config = dict(
    n_layer=11,
    d_shared_expert=0,
    n_empty_slots=64,
    router_score='sigmoid',
    normalize_top_k=True,
    routed_scale=2.5,
    router_bias=True,
    lr_router=0.00166,
    norm='rmsnorm',
    tie_embeddings=False,
    grad_clip=2.0,
    batch_tokens=[65536, 131072, 262144, 524288],
    seq_len=512,
    steps=1811,
    dataset='wikipedia_en',
)
Below are experts of layer 6 (counted from 0) of a mixture-of-experts language model. Rows are named down (a neuron's output weights, with its number) and show model dimensions 0-191. Each number is 500 + 50 x the weight over its row's rms, rounded and kept within 0 to 999. Numbers have three digits each.
Before each expert's rows: a language model's description of what the expert responds to. This comes from a sample of Wikipedia text that the model never trained on.

# expert 36
What it handles: Line breaks, section starts. Line breaks after section headings such as ==History==, words opening a new paragraph, and en dashes joining names (Haber–Bosch) or opening quotes.
down0:493547624578526458453470486445476520514434500405547400404524534496521561585472504489494522368456529457425555507497406499526518469425526545448455545450550521501407459504438532506543505391459527441487565432460453473559513509496539490515444454552474577465552446493536535620577589560493507469500559535585475497552562531526413522509531529526564473494407462491576538459563487523399554451539501444485641458515474526502404498541411527447500493492530511572474474475463557537523416562451407465467498495578458549471497438539408467534437538504522520525621518485494556467518500510449468538
down1:414478495492403500466520547449505478456602471530488527452457495487461508478462514529499544462538584488467532461595600529580460572534466482494466480429635526510521511491506501440490490461456596448445496472501481477611513485458432498503468552451512519541488565605502540597486518453523318465548553533575393600473447512527488514546477457518531525527445488560542488555485487534501507454604459457481566403596446438518590564514504518553484463504641533536454506453612436417490427463488481477437379495470466481500499445501544471469464543469454513517440543614480474482539469476528516507

# expert 23
What it handles: Speech and reporting verbs. Reporting verbs and attributions like said, stated, saying, according, argued, with following commas, in reception sections and quoted commentary.
down0:450420439474574541532589491489431541468544454573518473494482477526469514431461444495531469474515447514479508504505545474520515430530569513435447553447446544442536480487572505470521444576534507503512523482542488443506517495402458479439509390504498483576577614535502576594492445502626463500566521478431553580507496487541447519453405491559532424487531482552505502394409460570525570460574508420571511406477522535529532523437476535486567486518542511577603415493551605562563549558474587581549475510441506518418542480467530393492587500518483488398427434476473500455554561541550476501
down1:575471442445463517513524577410474528559409440454634579459580489520447522450501504374537452474523556423455435468508546549515564536629515549534462488487478499549535572560483501492540455484397495513509501666518374445519494440587529460485493498462499443511541442495423459475427466452502507519578416538486484474540468496456475506525505529445465449581500452535488580452535563446398420560572514513446460565400555464532543533537559495554537508544460527488438452449528587490508524479442515410578452516513443473506607541530550573551477539520480496513456473513482520545489485521570445508

# expert 51
What it handles: The definite article. The word the after prepositions such as of, in, at, plus labels ending in a colon in infoboxes, such as Awards:, District:.
down0:504509465505476516626563549452530501476506478571557540522472475462496467516512475476483485406497557480489456459577452492562556545503487456584543550476507552548486509493534479477532489505463448540539482490453484494528516491616518567670662427550547590586524481478487564597464491486441486575464486568550484520558474443415513533461542458545523513530603608384456445489465609592464514426473535520356413431537594576536558447497455539429516424447515476445500454504484536457538537541542467505518512508513532461538576523540547468526528512461503561470512502551514481478451396534479526440
down1:552473476572444469543558353458588504491540495431520487477483538507583487464520480539566500491541454475443615523498460499609366528418528532545431494519512411505488390435493583515512506508534480499455425571432522491482554539436489541571555524574537542461548461446449534581559508430460518439503531435447514428504600535487381419477469407493560456508566455530493553547541489543417438499559538493521453518507544519531470563528454478409498488533484564511522497545504518495537491550475400508517513529513669532507493463413471509503451564455521538458470591453447419422510477447483540506

# expert 33
What it handles: Auxiliaries, modals and negation. Modal and auxiliary verbs, negations and subject pronouns within clauses, such as could, would, never, not, was, to, n't, is.
down0:526530545532563502512526491513450386443524527505524467574503478467491489584578553551536527567556479513479555503412472588573442532541578479554579430493489578536449492538466454487409529589585533477522479460480531470426421454536527576485537492403533524505504495473526509521439477467605469450469495497463540552549571431575561477553471595511547398506446561528517419523507498563504489514445539449582535514446537552454547520509393538457593368416542523484399556557482421517421419517477466532526457508470516517540499459479524520576476422470474595450591522528503610498534413473535541521
down1:419592475543572484470420423476564495503486537541500542474557480476448500522538467490461512503466498492521466517421527568390438512592420565522490483465494475476540437529464543522504447472540503471449535450552556513502527524465485462566532528476511460515489505516512582522475460415449441440502511520515430486548684436395480445461517501579588507456486470518535497553567498481386571563493443481506517561542511538512553387461558545462354435497504480569532532503482489611498411548545561446530578570487388426479336482560483468515449514471450492503412458509500451479437471477556518501

# expert 38
What it handles: Mid-word vowel syllables. Inner vowel-consonant syllables in scientific and foreign words, such as oligonucleotides, erythrocytes, oligosaccharides, Dimitrios, Sagarmatha.
down0:460532502467456441507606473533511493546560519614443496557501506511460518526517539551579476513533482538538475492590442542593467518589572421493537495531467445503597626422517483519580510482423526591404452493498560439483493449583431450354534482509477448457443443492546450485535460497478518455537543540460513452500547421402468491446534520480557506538477481540552447561436536519499496513551448532431419546465517656443537530543503514558507382555561489505550479505489474597519491496532592548594492464548506484474481462507410578471437461479499509539499472448555504527384493479559560565
down1:544587513415424504514620472444435520602488466484438475510440483507527543498512627446476524500496570560489506467540504500515526524451465395530515478487532534518575465472438561523531561492517496471565409468571505427539549401507403582466463510484457471431467530493494475450427483442505551483449441566363471501479540521574556492476532454460470485498447473467415441503418577451574495490516503541551535468517494547555552433573456472586541526501502492553496502509423548533454476417431497463484516497527471601523510452482502544480602599592436457560514494404495469436477354552598473457

# expert 24
What it handles: Infobox list bullets, hyphen prefixes. Line-initial hyphen bullets in infobox or taxonomy lists (- Born:, - Clade:), plus hyphenated prefixes like self-, non-, multi-.
down0:374539514456536523555506528492556454488475492471575492505459460546471432492455531411456552456400436468439543564529446474442453529434514519501568454444526409541547433558534438563477464484510452549505465574478442511510477468494583506488572494458589488501549482556535473547368481522529548507504441453488478491514522469426427485560557578493453495502516483467458492434446530459500531563468447438418503499472530502561510390501481388514566573627522523483546476502467448486475571417519489467568559561449474572483539415537521430479635516575568489382557536495443457444516535496633498432
down1:518475435492512476465615560486438533337525422594521586470510543528475552482467593572494450484467410493480517490584493545572582523441480485568480492454534438535416501547599450636441481499551498473533473504457466478527467540475452466518591536439470436553486518509511496401510505526447531485548456462543533483541469501475428521470440490479469564445500575410482578410457450531555530490478515398474459534535505587498525536537496463635518596505606502557412552508463545431443637462495435520500466537496550504468505497472586550478539467467474490535561501472545474428528470435510480451

# expert 34
What it handles: Location/destination prepositions. At, from, to, near after verbs of arrival, attendance or location, e.g. arriving at Pearl Harbor, graduating from, Resting place:.
down0:480528503526555461543503433429539601596474553347521511420518502477528514572562474471480454661488566475522442474516463474522560579464465579503500545514473497488495617564491586394482458433413572496472466499580498587478453501559412438555438503519433449483463476446561487509453484510465440466541507442450436445485471553421556492516554476513504505480580456472529555458540575553423525474454539472512544517395434475468510491508462475477450496431531584471530514574535486546478575461399508491574522520553452552548492540492414455475570507561543488545564538519484570474598468554511591475
down1:476536482472461401425407560461444489523454564456530479481530550552576482513441437487491552429530464452462510498500536564528499589486533479536485557559473470591539445559512470490430469512516455517435475473486497456483477534496484435562557508447503512529432535541491556577498470425462388479511573555488415430452433420516530535525585492464516506480571589464452598510514564496463471474498513439550558435505520397468516554587510500521607514440526466398517492461417555558503424525456514497509487525421406567540517512388421536462578514622546455510472552560415383539597471542481566522

# expert 10
What it handles: Locative/temporal "in". Prepositions in, during, throughout, within, across starting place or time phrases, e.g. in 2008, In most vertebrates, one in seven.
down0:493586460462579484503505481510489481515468461485534468526421551468569403505453488441467513536420476546416565487409562455439492486518483499517471478426449484548456374471489531426506522530547531529495413498533438517483419493499589509543635524618440490477553497518549567364462540472385566468522509402479531441477532520484536469526522491541418489496453471475459506399620482449518550486464452495487567512405465589575547469552548537488475420460614495553561545504508462493408517542384420467521455524488461575535470499518522468489548541520565512542459506501522494570603571535550461479
down1:569553425540558575449527532505497573418554516412455569435589462498572493476490469478555526492527430578487487403494435540527482570532538535449452550504446552523523545441561511509461561408530484512508439455415494575591445528481505566475475431485561508523531500544549435487564497465447415475478421506438531477506423605447445586573548499437494567559424560515538524479490484567374552546456450506482451530444578609435541476511540434537497541561517532532508460530463613530547477474531468526487441502457470462545499556591509542510463520518499652506551579428557521540505418492461483506

# expert 46
What it handles: Infinitive to and modals. Infinitive to after verbs or nouns, and modal verbs would, could, may, can, will, preceding a verb like be or have.
down0:514555517394502505509459506494568535463587462520515521517542553500468588499524401461506493524547626483458544468493497575550372521510534426464557482400528494530591553448598526510469469496426534563458454447493553647433540524472430527527500483491486539508582530511434553659543536579430537490598486587495449398545551494543438488550573506555469486424578507505490555491463500542537439549546493483512446531528506511519506490503476459533490404573436507476585493487554554498534569427515547431507516525521473574519469477449492517525456559554538517476555497464556528489486556570590543631
down1:420381403554458527532559448510557562503474622439426469532464479520473566493591462507465463493499406539466555574562502612504458489350508420510563515479488434539419556524481479518505454496429450469463467466451462601530542502412505482534546461558495426495513467501512471484475573549560573498498505520462327609451470420463541470485520432493452574386507463497449549498428471471519420495531460553414489483529534487482442519442534465485543547492528587545492504478455418478544477480470545536442554478485527518421445495528536560488440549454542569534508498434506467499478523454388474522

# expert 52
What it handles: Word-initial s and prefixes. First word pieces, especially s/S at heading or word starts and prefixes like res, ins, ex-s, as in south-southwest.
down0:490545459509435481416523492369451473445490517473611564594493508537438566524468430528451512423475538490547537489435448465552515571516438585567454545485457509534582400498491485487517476528518474572536491506512507477506526535451547498411496511559464431465582486512393424523458499475524497496525603456442499462502475460521545578474491514483438572523540610591514477470505494541492542443426478442570457433477472527567482507498433608586481518525516577508534388552581507515511489595519421519388552506583508447442452518466556528501487516453430538393638481526476524496485433497502397461
down1:479499544514569562522524564518464421551414512529452536493513456452521510433529477541419465438446411474528510582493562428477406491433572438548504465532557531554547454444442416450542520483496517551569489448522450489564493533483420496453475456508495367481501501456539639408469520470497554525513484537466509492494415494626569459535419491503481514555519413632529543405477465514449400477531439392506558493436523527553411472568543478462562505553529522528522501545394509504528482561428494497482463534494573535513508476511470484412504474522354496481524523517527374507414514444527490515

# expert 49
What it handles: Years in dates. Year numbers and year prefixes after in or a month, such as 197, 2013, 1981, in May 2023.
down0:526562448462547519483460571560452488557503578532526478523568441517513554524481577537486496496473456562535408495487566451517461554554447411405543390512600528474566507491528496547522554535385570543491471480507381606475540510489502517441479515446591596669440519581437557512532499476526459493409561484507557485444564476436505533599482564639438457480513526461536518470509427478463497504433415512486508464511522402529520490468506554541504442429456530550401475538504464441522518467449497491469512468504543406500504422564494556547518539476448443577463542495464541491412536502508423522
down1:476482565541525504526529489468600474448477519450460459503506446521434543436450456507488487475506494490491521453506496536462635522455463485534536496398489457566401505409499503444488380477520440559458473472528625462501504389505544552452572513456469469462492535446479462623555484486609513523502458468456502426527515483562512532413538469522503521476490548435511435466365536515514514457416487455457528528480474624514433636484462390517549528450484532537523514486491467396501420501446481554602474513509515541566430495497505489484416542523560518410514493559536462423416497575378541452

# expert 45
What it handles: Offices and institution titles. Titles of offices, roles and institutions in biographies and politics, such as President, Minister, Chairman, Council, director, coach, cellist.
down0:513510470484562568513461453465601532519481446543415452552510372574537438460499489468552536511614381477519532522499484518513454368517454548467547521433503545457507539478516507478537495504505513504579553451541440518508539435553513422494464473474522445490446403538497436418524485443443549523443463530497489383515547507460408559553532430532488481505512486525604512429506516429439522407529410539498510546575485480535462539397493552555476515460448588451501480572588482448530524468534454558465444497371456563474544507463658489540535534512513483385511452446411515570497519482529527457
down1:495494617422582400461460405551452592533517379485536493526492574525526549557486443537479426559535541434479480535452516588503442535435553503555578446442529492546527586581472502562532534547513483469478523410424459500505498522520539531517459463561537544493463538519543472525610498398431523492516484488396480534509543492481523487450481603532569508471428559482578523522508547465442519452449472430514465459462417516520552473455446547524478439605586538462460488586553507490566466534455481546465501515508521462612595500439559417490537498516494501481652507607467526486473464502473598528

# expert 57
What it handles: Coordinates and family, crime words. Coordinate symbols ″W and ″E, kinship words such as brother and son, and crime words such as murder, killing, accused.
down0:489473571542565546460534528538449452485551556505484524505451451430575560513494478494465526457442563450505408544493409481525587498457506449552551462469482553497535542572532492455565502503609484463498550496500509451554419481544521478418420491505540458423586481566518499583465420475496543496465515566524499462507486458482479541439456485552551553419430541519449454533628599392491462453460553610514426511472577429579475487471496414508458572520470554435559478457438502448467484400562477486341468452515477553530612446458573545398483563524406539456493498554524488491445494530466530489
down1:507463544589458519515519444477513431514537459475449456405484476543471486441479500486443550517514487423454598524583475527443529443589408575439420440469512425520449458476580531461448427477515643562543505508440550504479503547499485494500522521506497479503508537438531484495554546532611542525498517609528483490578486498434462492510531524580467518464570533468506556648497519490525418484386435536421551447544493457522519482518482562488408556443494510597501400455461550459615498420490478504453595533456543475497385431537464491495564433414528510472487480529496533547423552410532578482

# expert 43
What it handles: Mid-sentence content words. Nouns, verbs and word pieces mid-sentence after which or who, such as based, responsible, dating, taking, carrier, plus line breaks.
down0:497462591560419540565512526523522502470511467523465497551584548612494511516504442520483477481539468529494609533535428479464528467453506395440599546504484571418484427503467468460566461479476506511492565600498515462544445389497495619607548451492536502478494467534522563506471494568479433465583555517473510465543511455432565438509508504408580462488493499429469550419605573430585491500486459579514567514470487485529448545504497557474510457501496455626453517532415529437377543492510554478568473451553573538553524501464424478500447472418513462500549452377491419486427422493469501450
down1:478485524463496429490529483497460540476529544541448595526490468439509560438477539443495431525462467459523571555499475537538523497427461516516495559557630522434503396539496537493532512505496472476530454490478496443457593430451370469600536548476388400465461525516496587635537505574589446515464408425488519498403546494616443472420467469440606448525462434508469567514543419571435412454499591479504539502516481494485446567407476534454529532543459572465541553609526524595443517544524530514492527379540489549539536479506456508476495544508504556556504460540436524489482517512468494513

# expert 21
What it handles: Naming and belief words. Words of naming, considering and evidence, such as called, as, considered, evidence, belief, plus pipes between cells in sports results tables.
down0:421482491513430534480551550518537607455525497460509497479489432587437537534485441512551520521502485451589485489507494493493516494593555577581532456578509501506514616613523578492539384578478561488485515433411462521530549454477492460585474492480521478435559457470493543460533510420360477389534598498483460453579499536586406607576418514490527466526525461473515489568527504428523502481449423534476383533589558510506487493504573535488556561565554460546523561564490513456493508540519480517416509487494524442603451463512391545462595486476539552496483540475449440543547511535520541556
down1:425449463489506442477406465620582539580530508440536464531471593475502496448495482376424561458566549476547363491531586466511453538528521538470540520487488458558520577540534491523509464458548452470417531466490474539515356500496427528515446508438484515521490524479470544484451510479460437533501604499555518418489472469506507480498541587514519461492550490527540521376367512516456531415431496448550500541487505512490479497522496424448494550536563513550523543482554477463470538553438460509476528419588498502559485469422423480449520629563477471608513476495489559540526448631543629493

# expert 20
What it handles: Capital-letter abbreviations. Uppercase letters and acronym pieces in codes, grid references and abbreviations, such as SU, WWI, II, PDD, OCRML.
down0:490521511607470503441482510462483471550547497536401544531416464465414552537495476514560520583439555508490454567472486528483482552451420472586592559491553510549514495483472498494482453380579430478561441504472540547526547519495504472491529434433456506592459514496512533441611515491435418601583454489429519503591564543513471538521461548479436456552484503454552635534451514470452527565479585478589551433528489578510509437437551529499490463450502491467562452534603432534463597552517445465497519620399554441510443492499533540540569473510530538503445478514411429572514512430494430455
down1:534461506432502418444514525510505537467546586443414463453501640461463457540436439549496543537511575558450586475465425518479465551541578544492352492595504512484504567448554504536442512455510538518478444560499441382434546449500472401416432530586522461461509450522546477481465541441506508400484484443448436442568470474388429533466446469471537456556538571544487480404412434468531531503443478390498543487539481512530465496486520437583529448481482557563437444486545488492509477473330504460548459562453518523566476450437474506498502512481512435515550498538548473504551549520536511550

# expert 7
What it handles: Word-initial capitals. First capital letter or piece of a name or heading, often after an opening parenthesis, quote or line break, such as (M, ==D, "L.
down0:479425559502499462453406347482439533487515478421439502435446472469408556424427503516561481479510444452543417577449483449497478548616533547499497617459477452587539505575527525570521515509479484574480511462472465483466440455505449361552456467518485619571454489475485395518578486503449572458531402520541518483592511463500457564554534455529480528485464597514436522456438439438448532542505550428470477500491529509511445438443463493483488614474435492458456436545548508498493577523392500449499436459501470491491605475406522562478544492498562446504455527514397489485507489491516535520
down1:509589557537519490436429428567485588483499533425564579541471506494460494443542421458537500555548433513487446510504531555451527437438503488441560545462445547506611547477503447485472551435606397468545482501461522523449515488496524509469444529500495545485436502507496600647524573514593584517568558485425554564549475501556483519530519415548463479585539561467567588496507541481540447463562519492489472497493462513515547456337474482490523385399499502466454521381489550530528450540536494532581511571560528497550503487542485392442498517549548550489567445425475469534504522559503471406

# expert 8
What it handles: List and table separators. Line-initial list dashes and table pipes before names or places, plus colons after numbers and country codes like SWE, GBR.
down0:518477513508537528469500491490481430537558335524464460562556505493534422455523459456472485509524499563560585482523564494505505513433507413526493483554536474496476519516501551530464401537517442576449477482475536490432481598577542539524540456496455590382478445532540495522529482547382503433488549505490467492527516556425424547627495485509407491526617507411531542485517506527591516492439553408439473491581509623409598540505488491403458529430522460552526497551561543466514518548410453536571455422477503492455606434576537455434406517561495560549548522545495504481491463537485507471
down1:510449499443448549500520471465594495499512420476505439512507454533469455570512551469503515467546502431509456412485540578533525410485450386476480518563508500530510442505536602556581467497519566476509550503590554504538491542431495527484484495514431481519530497469416518643522516495333497395452474494515547473430449454454524517540493579461602485506513562487499468466522466522547423476556504505488452440510402451488457570523535436544445553484429479465629582488567506491431479481531427463451531485457522598646508493575419512606535446487469455521461477509483460536554472526588564593

# expert 17
What it handles: Possessives and pronouns. Possessive 's and possessive pronouns (his, their, its, her) before nouns like own, father, debut, mostly in biographies.
down0:481441489525543417445520459449458406391431580561560462513514538523530508610560516457469513575484465416420563535477520353519435532509519470543441356532496518415530582448513478524457424423459528516455491484579488485474516426537487520566518522479561527499488496518495490361525471576513452438529572473484424538558557524499450349427539393497429531435517517496559510505590512509569461449499537527455612487524481485546535513424544480521501529541494607450543507473444471554493508512453427539430520527588543467501438454463514450566547464505508466498503518538506495526525610504529476472
down1:496434452451567500457527569471507553573477543538499467485546496485503483532455475461522518385441582466493528516524514430419573459549416491572506460506484528541479505479491527519566507534525468529485527505538557553471474524513515485509502517542423482438506463488548499606450443483574487487535503550512575476408422504518458584404548441450512513452567505438394514476496531593427461467527444422497462493545447513479512455466511568419472578438452549560485567504581448534609555443494440450450464420665537509409476610369496476501527505459584567522521415573469444396504529434524441470

# expert 56
What it handles: Opening parentheses with numbers. Opening parenthesis fused with a year or count in records and tables, such as (199, (8, (1–0).
down0:484475417440463565422507497476527590491585463484495532605404448580540466458550435573538474476505484478571521488483434482540472549486505477491604524436573585496534577445542596525511514588472545476464440528525568513512457470559501505482489458459442513510448493546561581492534565507452473616453546542479485428466521467495528486526471355559521456449522453564651424544543529527495528494496528464433545458530547464559534572567401508505519461497503391457590457538457567507463547499493568492546441437491552532487467501583475514523511458433566479606527448430537499465412446607479501529
down1:547447467471462525478494529554489455457578455580465541501382481509550456413512570447486559396509499493446492510543510565485579480345532571521490416537471391472577407531512554558523553481502490527523488479559536465472508438523463624601546411546612527481495587490496456540468430556564519490465419501506527491581584544481549548523430466538499502556456527479459466537530574503402545481494439537557512533504451500561551495548519593606497536513494569461501420511482481511464398460461473577476463537563543387500601490504551469499539525454453552446474496518528534605516549491528499445

# expert 4
What it handles: Agent and role prepositions. By, with, to, under, against naming a person's role or opponent, plus infobox labels like Born:, Starring:, Spouse:.
down0:589487430495443522636500493446569513549538495536620460499536480567548491495499427487469478525507520407470481399563526409481506466530512386453482445524540536466511551462455606419457577415527486448490541533449535508537537537528416538465498505463502519459539536472559426500497454549552493421492456435540475435578510587486429497462492442536570504585466474405520515534465465489546450492490426534484510529432561523498537546451564447472416504440421565410454386433503533475440474583556536502450484519512462496455427419520520545477464507488429492503501508555531544424470379441624515573
down1:541533441576457535513515474542477552489565448485490482509444569543469465473490531455545575433443474571503462520463532566396475482372468497453518430520483550629439456432489415568485516506559545465442423532491573544464489575528508449553393453470479503416417511590524440521435539422476429500387529452527491451442513541436473519462557510481472519413481647542474553487505496523456501438598610464471503448501514450518458526513534446513540494546447512543620529547501477525545480442445444480467513492570522491419457486579457582504632487493478554493481548493505457442562565444546472442

# expert 47
What it handles: Subject pronouns, adjective stems. Sentence-initial He, She, It after periods, and stems taking suffixes such as fict-ional, special-ity, milit-ar-ily, recogn-ized.
down0:512591462437549469440478411487442481550636483402557525533503532537445474477536561451511521506520488468574531462442482558458494444425479523434531507502539563559493595559498549538484452472584491393354537524503472440481483449485465500533497513582495486550509518456504611508473576481468512516503530493599507494548419520501509558546473531553502584590511543563499540550523467434457544509401536489407436521561382570599490507543536533550436523542447464520557485450537416578415544500534427540467550488477559473435438592496491422537459501544447560558497475467535537428559485533434581519
down1:594486480532484461530472527498516502447457519590487498583474445497511419393527459542495432591506491431473448368531524494446408426568433492641528528539435525445476550495516462411554560504533522534461422535468497440444434516533488423456504545538537555515492489455486591515528481433486507568499539494482510455519429497492560572578414480475496419490501452553527513436489560485489466461550422460419517453530605446464417477577495438538501495497577579505494525574534601541555426538546498530569528453473587471454447487611451544504572452511449512443467456538489576575442449527430439459